config = dict(
    num_hidden_layers=19,
    experts_per_token=8,
    d_shared_expert=0,
    moe_layers=[2, 3, 4, 5, 6, 7, 8, 9, 10, 11, 12, 13, 14, 15, 16, 17, 18],
    num_key_value_heads=1,
    norm='rmsnorm',
    norm_eps=1e-06,
    rope_fraction=1.0,
    qk_norm=True,
    parallel_block=False,
    init_std_o=0.0135,
    optimizer='adamw',
    decay_shape='linear',
    final_lr_fraction=0.02,
    batch_tokens=32768,
)
Below are experts of layer 12 (counted from 0) of a mixture-of-experts language model. Rows are named router (the router's row for the expert) and show model dimensions 0-159. Each number is 200 + 20 x the weight over its row's rms, rounded and kept within 0 to 999.
After each expert's rows: "raises" lists some tokens whose logits its average output raises strongly, later layers aside. This comes from a sample of Wikipedia text that the model never trained on.

# expert 9
router,203,183,224,191,182,207,202,194,192,177,211,207,204,200,201,157,205,220,207,179,234,199,169,167,208,200,235,196,207,180,217,238,223,204,191,210,215,213,216,216,183,196,167,188,205,230,167,207,216,186,201,208,210,233,219,190,200,218,192,187,219,171,201,193,205,177,192,175,132,169,195,207,185,180,172,224,170,178,175,164,221,194,208,181,220,182,174,160,202,211,206,201,194,203,205,206,177,205,201,176,175,171,167,244,195,183,221,174,190,178,184,220,186,194,214,219,193,203,202,219,218,192,199,180,206,194,231,193,193,227,183,207,213,230,207,194,196,226,214,250,178,200,175,216,231,161,222,190,192,231,212,190,207,199,217,163,229,222,168,201
raises: "ez", "o", "oz", "uz", "ito", "al"

# expert 62
router,235,219,242,192,176,217,197,196,180,204,218,239,187,202,217,149,193,217,218,159,200,237,185,163,181,208,215,176,189,198,211,232,227,206,189,238,214,199,227,220,184,219,188,186,207,241,183,194,206,178,175,193,191,204,221,201,181,237,168,167,185,146,192,216,194,196,193,186,178,196,199,216,190,176,167,216,178,196,207,202,194,180,209,171,216,173,159,200,177,218,202,192,196,215,207,182,187,171,209,221,191,191,189,199,197,188,232,193,213,215,191,188,192,186,207,233,189,200,206,205,207,182,187,195,204,243,208,166,219,247,197,203,196,212,203,199,210,209,223,223,187,208,180,215,219,166,209,165,211,208,189,185,223,173,208,187,219,216,151,209
raises: "r", "rated", "ious"

# expert 22
router,209,188,230,204,176,207,201,193,190,204,201,212,215,212,228,165,194,214,209,158,231,212,202,166,212,206,224,204,201,188,204,200,208,214,230,236,190,201,224,223,191,201,199,180,217,205,201,224,195,158,169,232,174,230,205,166,196,223,182,169,178,129,190,188,195,176,171,189,208,199,221,185,212,193,155,227,167,176,202,187,192,175,206,191,215,174,219,178,214,220,194,198,200,233,197,201,185,194,186,234,191,191,205,220,173,195,218,187,178,209,175,199,182,192,187,217,198,225,169,212,202,173,232,188,223,215,213,207,181,212,201,182,187,240,216,192,223,205,221,238,172,192,202,191,203,192,212,180,208,234,217,188,222,201,204,172,247,227,188,225
raises: "at", "ive", "ars", "ment"

# expert 47
router,223,206,227,189,184,209,194,164,186,186,210,244,200,225,190,141,213,220,214,172,235,221,187,158,179,197,209,183,208,179,199,197,206,210,230,216,201,197,215,211,203,212,201,209,199,220,164,212,194,165,230,207,206,212,220,194,187,183,226,189,188,154,209,203,189,181,203,191,182,177,221,229,192,189,185,199,158,183,183,168,201,172,226,193,207,218,188,157,225,210,254,200,173,208,200,223,178,197,167,186,179,215,208,222,177,177,211,189,196,178,171,214,208,213,200,206,175,171,185,225,216,178,221,182,173,203,229,184,185,232,185,205,204,214,199,212,206,229,207,196,171,187,196,216,231,185,222,195,204,206,230,230,225,210,205,181,215,237,183,200
raises: "wide", "way", "ids"

# expert 27
router,233,195,231,190,181,183,195,162,196,185,227,230,194,230,196,144,181,210,220,184,200,197,186,144,228,182,222,177,191,185,216,199,206,207,203,211,199,205,219,207,166,229,175,179,226,224,189,211,188,174,200,208,193,221,207,180,198,182,217,177,203,137,191,205,194,189,180,182,169,176,230,206,181,193,212,206,167,193,194,194,206,189,242,209,200,205,172,165,229,207,231,192,191,214,191,204,178,191,183,202,172,190,215,221,165,163,228,193,192,213,181,210,181,233,193,210,173,170,182,232,207,174,225,178,208,218,216,205,184,226,190,209,192,219,209,188,213,225,211,203,197,184,169,188,208,190,208,178,212,205,218,211,209,206,225,178,226,237,222,206
raises: "ew", "es", "'s", "it", "ot", "'"

# expert 11
router,216,214,225,193,167,205,192,176,180,183,204,223,184,219,217,143,192,214,238,168,196,214,183,191,180,209,241,199,198,209,221,199,196,203,189,201,201,202,214,200,201,192,222,189,236,212,191,184,191,188,185,203,207,246,242,184,202,219,218,175,182,166,180,185,201,219,188,208,173,202,204,203,197,175,186,213,217,164,200,213,175,192,227,174,210,179,213,192,231,206,219,211,202,207,240,200,188,187,179,251,183,202,173,208,201,173,212,174,183,185,196,232,188,213,199,188,214,160,183,221,215,159,193,162,195,217,197,157,206,211,160,184,183,229,203,199,211,214,233,211,211,189,206,232,225,193,218,175,185,218,181,220,198,184,223,195,204,231,158,211
raises: "ing", ".", " ("

# expert 56
router,230,202,242,222,204,214,218,191,201,197,199,189,217,200,202,146,194,198,191,184,239,200,192,169,212,174,187,190,217,160,216,204,224,196,236,202,197,237,244,219,201,202,198,225,227,245,143,231,227,155,191,216,206,215,212,174,199,216,199,177,182,156,181,198,211,181,159,192,195,200,204,218,195,191,183,239,202,188,182,162,218,201,244,208,211,206,197,178,213,201,234,220,189,205,207,184,197,187,175,204,184,193,200,205,199,184,214,183,219,183,186,192,198,225,208,210,184,201,166,225,218,194,166,207,206,197,198,212,176,236,181,196,219,213,177,176,191,196,211,214,176,211,191,223,218,160,233,174,198,225,185,200,187,196,200,179,211,209,191,206
raises: "ab", "al", "."

# expert 44
router,201,202,232,191,191,216,215,193,168,195,199,222,197,228,198,148,179,221,233,200,195,199,170,158,186,215,220,203,198,196,219,203,234,217,230,202,231,219,221,230,215,215,191,185,233,223,186,188,225,201,163,208,203,226,215,199,229,228,159,183,194,182,181,177,173,198,204,186,182,201,229,188,197,211,173,223,172,180,170,192,211,179,212,172,215,196,179,191,232,200,215,189,162,215,208,199,160,202,177,201,208,203,178,196,186,192,230,189,195,192,179,231,170,186,213,215,172,201,158,233,216,184,187,171,197,198,239,176,168,224,174,169,181,209,194,187,194,208,195,210,186,210,182,221,215,162,191,195,175,216,204,207,232,199,224,192,217,201,180,215
raises: "ad", "up", "am", "ind", "en"

# expert 23
router,217,231,220,199,156,194,218,171,182,186,220,216,223,219,197,139,206,202,223,212,200,202,195,190,204,229,236,194,197,178,195,211,212,217,249,203,205,203,211,223,192,213,206,179,207,181,186,220,193,174,181,221,203,204,229,200,206,215,176,147,185,162,183,193,149,207,190,190,180,167,240,209,211,207,179,213,180,195,182,174,214,179,214,181,225,215,179,174,199,197,203,206,217,226,202,205,189,199,165,191,180,192,211,207,196,183,242,205,228,230,174,197,191,208,212,212,204,214,168,202,195,176,201,152,195,207,222,182,192,197,183,194,207,227,193,179,205,243,200,215,197,157,166,223,242,192,213,181,189,213,180,207,221,193,210,194,219,225,194,203
raises: "ports", "c", "cent", "ign", "port", "hip"

# expert 13
router,216,186,226,217,192,219,221,195,172,184,223,225,197,217,208,179,182,202,234,174,203,200,209,173,185,214,206,201,182,183,202,213,202,221,242,238,172,197,229,217,188,207,179,181,221,220,183,185,208,169,177,209,194,205,215,190,226,229,154,168,182,152,177,186,205,194,182,185,209,185,249,198,216,183,151,234,190,186,157,154,199,197,226,190,226,174,222,165,229,217,202,178,219,212,186,188,192,199,195,218,198,176,170,200,202,184,207,194,209,194,193,220,172,195,179,206,190,210,170,217,225,166,200,167,224,221,217,186,196,192,194,182,197,215,241,187,220,213,219,230,189,206,193,208,211,195,183,177,216,217,197,220,213,215,207,178,234,204,197,209
raises: "\n ", "em", "ton", "c", "a", "h"

# expert 52
router,217,217,215,228,204,216,193,160,185,175,184,219,194,223,196,155,194,221,218,158,194,203,187,195,211,196,233,199,214,194,233,215,218,223,234,233,209,211,226,178,202,185,169,195,198,223,193,200,190,155,189,235,218,199,217,198,208,215,214,181,197,173,189,197,175,175,172,201,196,182,209,205,221,196,167,205,160,183,181,198,169,207,195,200,209,202,209,195,232,210,248,187,210,220,234,192,177,188,179,201,197,184,160,223,194,153,212,196,198,214,202,207,203,194,178,210,194,193,213,211,215,193,195,174,177,214,193,198,189,209,191,215,177,230,187,190,211,248,213,201,185,177,156,231,216,175,245,174,215,214,216,243,232,202,194,171,199,209,184,210
raises: " and", ",", ".", "ed", " (", " in"

# expert 35
router,239,219,207,191,153,212,208,162,189,214,210,206,194,238,219,173,209,201,240,192,213,241,189,206,217,196,223,209,185,193,221,194,206,216,234,218,196,201,236,187,207,220,185,194,232,195,181,207,190,171,167,236,175,223,204,200,211,231,184,156,188,153,193,199,200,171,201,193,194,195,216,207,194,188,178,201,168,193,185,188,219,194,219,175,210,192,215,176,212,222,225,196,207,242,227,197,175,205,165,221,187,204,186,215,189,185,229,193,183,200,173,207,180,191,204,224,191,215,170,234,240,164,198,186,196,214,194,192,192,209,186,183,191,228,199,165,210,226,225,224,200,181,192,235,225,171,216,157,213,229,208,220,218,191,217,183,190,207,201,206
raises: ";", "s", "."

# expert 32
router,216,222,221,221,204,207,202,183,160,203,202,222,194,218,216,161,187,221,206,162,230,214,182,193,227,206,219,193,193,189,243,200,229,212,214,212,196,237,224,211,205,185,187,187,212,218,176,201,208,180,173,197,218,202,212,180,202,200,211,201,180,185,204,202,165,176,172,161,143,206,202,206,222,199,154,218,162,179,177,185,189,166,191,202,200,211,190,188,213,206,232,214,189,227,213,186,200,182,220,201,179,185,186,199,203,184,223,194,206,179,190,217,172,219,165,227,179,183,213,190,196,189,203,171,189,247,218,176,210,197,188,206,193,252,199,170,212,235,196,200,181,170,173,243,221,181,208,171,209,229,197,225,212,180,192,178,186,217,192,202
raises: ".", " |", ","

# expert 46
router,234,224,200,217,196,210,200,181,189,208,179,194,204,231,200,139,194,224,207,168,222,226,168,187,195,172,226,191,205,189,236,219,232,198,195,212,194,210,232,198,206,180,190,210,214,212,143,193,180,175,194,222,196,211,214,165,206,238,214,212,223,163,203,211,206,185,182,185,162,176,211,214,224,183,172,210,172,174,202,212,203,206,207,215,219,206,198,183,207,236,229,227,184,236,220,210,194,212,207,184,210,189,197,221,231,187,210,198,207,191,182,219,202,194,189,218,188,226,187,225,213,203,228,179,176,222,212,198,187,211,168,192,181,223,177,182,193,224,222,212,212,192,192,252,227,184,227,164,207,211,211,220,219,194,200,180,218,246,180,188
raises: ".", "ed", "-"

# expert 41
router,205,188,225,200,177,214,195,181,169,160,180,220,198,210,180,135,210,221,202,183,218,212,181,157,207,219,246,192,168,158,230,220,221,213,195,210,219,214,219,200,198,214,161,184,227,207,159,200,206,175,228,219,198,186,216,196,221,201,198,200,185,169,199,219,192,206,198,194,173,180,211,200,223,182,204,230,190,180,182,185,195,173,202,198,233,202,193,170,232,194,251,216,170,214,248,200,175,194,185,195,161,226,206,216,196,178,220,194,202,202,193,201,180,214,188,205,156,211,198,207,214,181,217,167,200,207,221,172,190,205,166,205,193,212,231,197,223,209,221,210,199,200,194,219,219,199,221,179,200,203,218,199,217,184,199,176,214,241,200,211
raises: "NA", "W", " x", "PA"

# expert 48
router,216,210,222,216,183,201,221,182,173,179,227,223,200,235,221,203,204,232,226,170,243,229,184,177,191,193,240,188,178,152,238,215,204,213,242,236,179,204,230,212,204,209,192,198,193,211,175,194,210,160,190,220,181,210,212,168,212,218,178,176,201,168,177,179,184,174,183,204,197,187,220,190,211,189,180,216,161,169,182,181,195,179,216,187,224,175,226,160,212,226,213,189,184,207,209,195,187,195,197,225,203,202,192,206,175,177,209,198,183,191,173,206,191,218,179,238,197,178,180,194,205,166,215,190,206,222,233,201,187,202,195,187,181,224,216,184,228,224,208,211,193,174,191,248,226,182,206,182,205,208,210,213,220,193,201,176,216,206,181,220
raises: "ice", "ient", "ent", "x", "c", "t"

# expert 15
router,225,196,237,205,194,230,195,190,208,204,228,238,209,239,190,151,193,217,223,187,220,195,180,165,223,208,224,211,193,198,196,206,210,195,185,217,201,215,244,222,167,205,176,190,236,238,162,207,197,175,203,199,192,202,219,186,196,210,211,181,203,167,190,225,176,169,160,204,193,194,228,196,229,169,197,234,178,186,211,195,192,200,222,198,211,201,208,178,206,225,211,210,194,206,220,196,175,210,190,191,185,183,183,220,188,185,193,172,184,220,178,200,179,211,174,226,199,193,194,241,199,166,200,172,222,215,225,193,192,237,202,175,198,229,202,176,192,210,202,217,147,179,197,227,232,200,242,189,212,191,218,206,224,173,201,186,214,226,172,225
raises: "ro", "al", "ch", "ri", "ier"

# expert 7
router,242,215,216,213,197,213,200,194,175,197,217,226,205,234,206,169,178,204,207,159,223,201,167,154,193,195,243,203,214,190,207,220,187,207,190,206,220,234,227,192,192,221,160,214,210,216,147,199,172,170,194,218,194,204,234,177,219,207,197,199,183,148,199,198,166,188,156,202,175,201,222,195,225,180,197,204,164,184,201,204,202,211,229,190,216,210,205,190,223,199,229,210,172,228,191,211,152,189,203,196,204,168,203,237,199,208,200,176,199,203,173,218,182,209,189,228,187,169,203,215,196,170,225,182,212,231,187,200,212,222,180,211,184,219,205,195,183,185,220,216,195,179,211,213,236,200,228,185,201,204,211,191,220,197,201,186,206,244,176,210
raises: "-", ",", "i"